From a checkpoint of a small mixture-of-experts model trained on Wikipedia.
Size: 11 layers, width 256, vocabulary 8192.
Experts: 16 experts in each of 5 layers, 128 SwiGLU neurons an expert, a sigmoid router.
Training: a variant of Muon for the experts, 342M tokens, 9861 steps.
Below are experts of layer 7 (counted from 0) of a mixture-of-experts language model. Rows are named gate (a neuron's input weights, with its number), up (a neuron's input weights, with its number) and show model dimensions 0-255. Each number is 500 + 25 x the weight over its row's rms, rounded and kept within 0 to 999. Numbers have three digits each.
Before each expert's rows: "mostly gets" lists some tokens that are sent to it at least half of the time; "comes after" lists some tokens at least twice as common just before its tokens as in all text. This comes from a sample of Wikipedia text that the model never trained on. Tokens count by the router's weight.

# expert 1
mostly gets: " |", "|", " −", "):", ":", ";"
comes after: " |", "\n", ")", "3", "%", "4"
gate22:482542499512501447517495467491462521467494478538530470521464479553501493535491539529471502502460472484517507486472531521562513491467503483477482504555503448514526500530470506529500513507522505522503490494454511507525510531493529499466483538465536525532477532501524491507509483502483529479547559471444500518519546491512518530523486561486476542513514520477534522501530510443522493522503501484503515487499483475479494517512500456465484462465517493505490513515515478495519516521468458540495486532505543493513452474483521476493538534472467487510475489512537503491468497506474469538525482522507504482498472483530473500495450482498479503535482497507453453483481481468505481471478512520509503511493532540485475500498460459456496497551522498492507514514460484486479480477518472
up22:519468495470452485475492565502517487493537480541505482479507475515524496535442475502462449536521498527494503525496480472507495542530482520496495521524531491484490518492509569492433525498517506477490474498536470492557483496495504520493507494479484481452504532511505512474491496519490510478492527514517525488509483465572499537495480556487539500511515510518487501467501501509542501523513476504475476494483446493530446542515521524536480457500536460472493498458524532491504494476516509501474497433546484459523517509522519496492551483493487474488464503502481500494508536523509502525541517490487502490488519505499451543518483470530495539492458503520475514464504501502520522507512468509512484461464484498446530466483549493471501526537519517487500512519473486490530503464487506
gate23:496514562555523525490512485466490520468488514448493470480529473472482491523505560514489489476534442479460503520526457517460507534471481501520552499498503460477472543493491493511528474490519462520524504523496510523549469486491509510456471523504473526465500475519533504473474477521499532518486526554471509518463544485483498534460500487510525520476549468541509453540504487510457497484485523485501486512530490473494520460508495512488494504469499548502510497478513516423508489504467510496504483503500495520539495537481549502456483516537515503521474524494480509511515521481523475491477511536478484527491465490522503471469505485516486505523486492496471491523528499474523506507493476508541532522507465470497509451511460529516482549538502502447506448496515484489518486534511486
up23:475525474507518463487509500518475510451488487448494473505494511532474476447508507498500478480465550501508532477493505488513464441474505529463494537505502521481507501478477473475527485534471476480508462451521496485538479484505513504524521497441484495527535488492513494495476509497517513579507522457531501496500515542577492491496531528494470493539493463480463538482514491495529545528515515458532467508503522499497458508515517523495543477517483481524496490498532459529468506488473468536505524496469509513537510525523473512485484464531496493499543514477493557462476534478492521482463481471489489482532500491481508516511484457449495481498514482541463541581514487540506512540488509521494512511507506516499502491508503498525540527515455524498514523500479485483503538495492473

# expert 10
mostly gets: " and", ",", "),", " &", " where", " with"
comes after: ",", "s", "ed", " However", "),", " well"
gate8:487521515499489491545491515500501506529533520467467501509525545447489432509454490523473510509479524498507518492526515497537468479483493497487497500494514524489476529467435513472487491501488517545543485556478485482514476516476489489513509536495457494514517483458483505530512515491489463498488527486547546499499488527507464486512457530505478461445465483474516516531504469474498510501517445476462451502493500534501536491522523461489522496490543526471518506512577505502487527510501499507497464505498470482496508497510529536497500498509468499493553463491504526507511509501480503478508513513498500483465558476501487557483506518491491504547487511507493534485538477488526524523464500495551483501509548559505480473472531524499467471550425510515485492477505479492457492491521500
up8:541527546486476506528531507435468505535466529502486508512494518501434518497518508505478457468545484497499510514496515489538488504499487548539505454491470527518463521530527515518488495459509509492449465494512488473555467517553509491488556457495477453484481452492483486494517540472501508487483510543511511576461505521498502537452481495550511478487531498449542456513475538479491509495527497487444492493483468583489505544506506491511454502499517510496480527511502470513510495498529497518512497549470514487468529469494504509482472498495528486481514493502565505468522515516469497503515524477471490509485508509488506475471495515470480484499510497512541518445523501488484513501487459523476516485481491473499492492487506514501509554509478508505505496474500500528488515465492500
gate9:462483533470523437500468457510475479550453491467481500517524483542506518515535483474496517507493499505473478499483517498525465499530500506476486501516496481502457479476487491501475501462507509486521500462472485531527519545542499467471473488539509543494526524460520509500497541528499527506489506532480500506502471507438519477518509493505492489493502495486461465480512512510482506506515490530496511474526519542537570460496582493486483470503570457506510467486484457516519508472536512512536553497492439494491487542495521491490494479499495494516459479484519519493508492522511482490510518526510488476544478464516502472541482502486562538506451481507493503538503500467553540509492517503520520516501479514481509517467487486527534472476492542467509498478474518495448519530493506
up9:488497472488523500560515551489484516440505515484502534534473551499507501489484438537519454484489506490476564525522504498495517508493523492534458559518522512524517517492472502470455467503483495478497504544474470485490489515493501464521497459505529425508500490475458538520548476511470553513498544479496510501504507519494476535473463523460476459501509468494556501494451466577488538461511497466531522518483496526542492482511490486513492502497500515496457518510524495473462477517481515497471500518473497497516514491504515516484499479495479499497467540531524499557470486465494498475473515490528537497491533511507484526466490511521461454517514511531497478444492500478499516509513491538519513486505509542475475476510523488498538501514498508499486467522510513513527515511472488

# expert 8
mostly gets: "\n", " (", "==", "|", " \"", "==="
comes after: "\n", ".", "-", ")", "==", " ="
gate4:507518535530567473485522519517490489520509502530519562508477495483489548461485514493472501501506515430501514535526499520463530543530500498470490459472491484477530464486488508492498480522518499525486504537539448497540506496485501470504502500497494535492511509453485492507518484448523544482483494509538459519483493492515472547493526487537489522500534512491490502519474466447552482494495487535502500501508454519525482473509464522505500519515527487516507483495495508471486514517528473508526460523498473499542517504529508537478519501507507493560493486483496545509479475515501484536439517474473450497450527434494490484534501506471479481490500544470508491507525459493523465494560497499519474490528499515478525515493507509476499474519568492510485499490490479502511475421498497
up4:497531524524516504526493534496461461470499477454518505431528509503509486508506527461531511494463476482482501446504465476494524448440530492485535545499495516507489479462502447483522529482479487523541526507519512502493517492514480477519526518522462510502501486568515511463462495519525546541491517506518525484490493522531491442485461486512536518536494540496434487504475512515510499502531450519510528470470434453522555506505475468521478514486501529488478502527528488495536456483513493499511518476504444540527473475481491497496525527521505508500480509444513515493509496515469511513485499455509538455506506531532454505496520471503519512505468515497517529489511526490520529526498495496491519442481476502522521483505528487469528503520534502501524489497476503538493520512490504
gate5:505538490497513551503484546510515463508511518478481525488498519457469524450480496479475516483517504471535489529468456443506534525477505510468517498491515516474496517478502512508483513511491501468473515529525518506533532422513492530495499506488451501551498512514473519458511518455531487471494485517486474503488486497526469509523508498523504519502514508506528554541523479503511493481549506520539464518493504500539511489524491504501520511518505484502494446489497541538534503509511517454456490491536519496485513476503483484490514492518468477480433514481471524477517497494487550499498505450435562463500510518499500519494450480521519511470522473532506496515508484538486479487426492499475516482531528460503496476547554500490511473492514497499468480498489546550478480544516514
up5:489541484461521504481520458462505477461518501545460508537496511522506519503472484517478531487488547498508454507542482500473480486532458435516493495501528517448522510511492547507475468494482502464507492476516516521479490473462513511521519498491518470503481478497491499543486501502505514544478512480508526542514514512514565501531484466483444510488469481479505446494508517525487497482497498505502491498526560510540539519496471519474497578470505475515473532491494509476488507491481491505509465529438496521481503555539490529539524527499507472497526509513545492484511471530506455548517509488490488501487461495493514485445489468496506505477487498452483484487524514529531489505498525515477518530475526542504502501502465430512496454485487550489506508528467481507491515500465538

# expert 15
mostly gets: " the", " The", " his", "The", " its", " this"
comes after: " of", "'", ".", " in", " with", " for"
gate22:516528460540486543544524554489475487507499519471488474525445495470499519469451509468507476472488524496463501504513506528506498478509537469490515477484466485487509494531469475555489474477526518486516483486480493512510464473504506514476511545525517475486487532535489532490483527508514484548478463488491517490493539507505505515514478517494483479489473523470512487508483484493462493536509511509502471482523497502492486471543475513529553495530504461506491500485498506530512499505483482480502454477503547508545494476528498497526490483526499515521489471556519502493502465539497461499531492506520512457529531420493466496457473463495513512508471449517468524507534491498492482508529527475535510463542526475537508527537537549522442525506478452472489525527527540454498486545498493
up22:498479534514514522503536477507524567525527517495515493510480459490491541494519499528519494508478498491491484552463501516523472504524475496444483518521494477496533486499482496494499502471567525514529519468495499505531486488556489499498530513491491475527478507490459521516476489515510519501519496547500514484523490554516495522529491518539519507483487459526446475529496509532441523474471551454549522465509506441484537514516493514474543500506510500465528542503470531522495498453514486496509464508506512522522501531520509492498483446492456499488479529509499474499457516467525470473523507460521500475520493502462511484527486498476469490516437502501456485521475536514514466509480515470464511474543517469563469486466523510500460483467519510508492496505458483522467518505474473
gate23:476491557470488472526494489472509497473516490492501479499478511527528485490519504475485524528442491539529535468498469515486471517473503515507486524434532496527509509497523465534493438474492494494490528518502528476520465518497518488495512531492509470491515510511480471534538546445483491479486482499553507492549513521486463528476480524523532504464521452535466507531481454495470525478447457531506497494502492523517503507468522476476514452513486515519510481511507478517532503470503481457523524487496535470489475475443473484502503496512525498539510523491463527494501505544529458496501502541530513530518549525521535497484489518502532489496521503508454533497517479494493531503452525473505500484523520465481510480451509463516538530462497494457484489507473548506467525535502545
up23:525507501488432548492506517495474493488505489498499471532522518497486515491517487512540480542478527469481507489545459519448465512507499537561511486484536541473499514495515474508472512477445490503524514540474477458478498449502523512492578521485469474489529508455509492489493516507501504458524435497525521472518529527500483548486452456471455493495490498522477474489486522501521500522497480555514506510487512498509500492427442520507457528528509525514471499502500519497503497536512509482518516519512505544512522514470476537470485480541496509508529468495489505545468536479513454507510457522510472508486526501471512503493507487473499492539496500499451517513530504484471505486532485484498557492546501462524501485488506493509498474505522466512470459499500527507482509549489474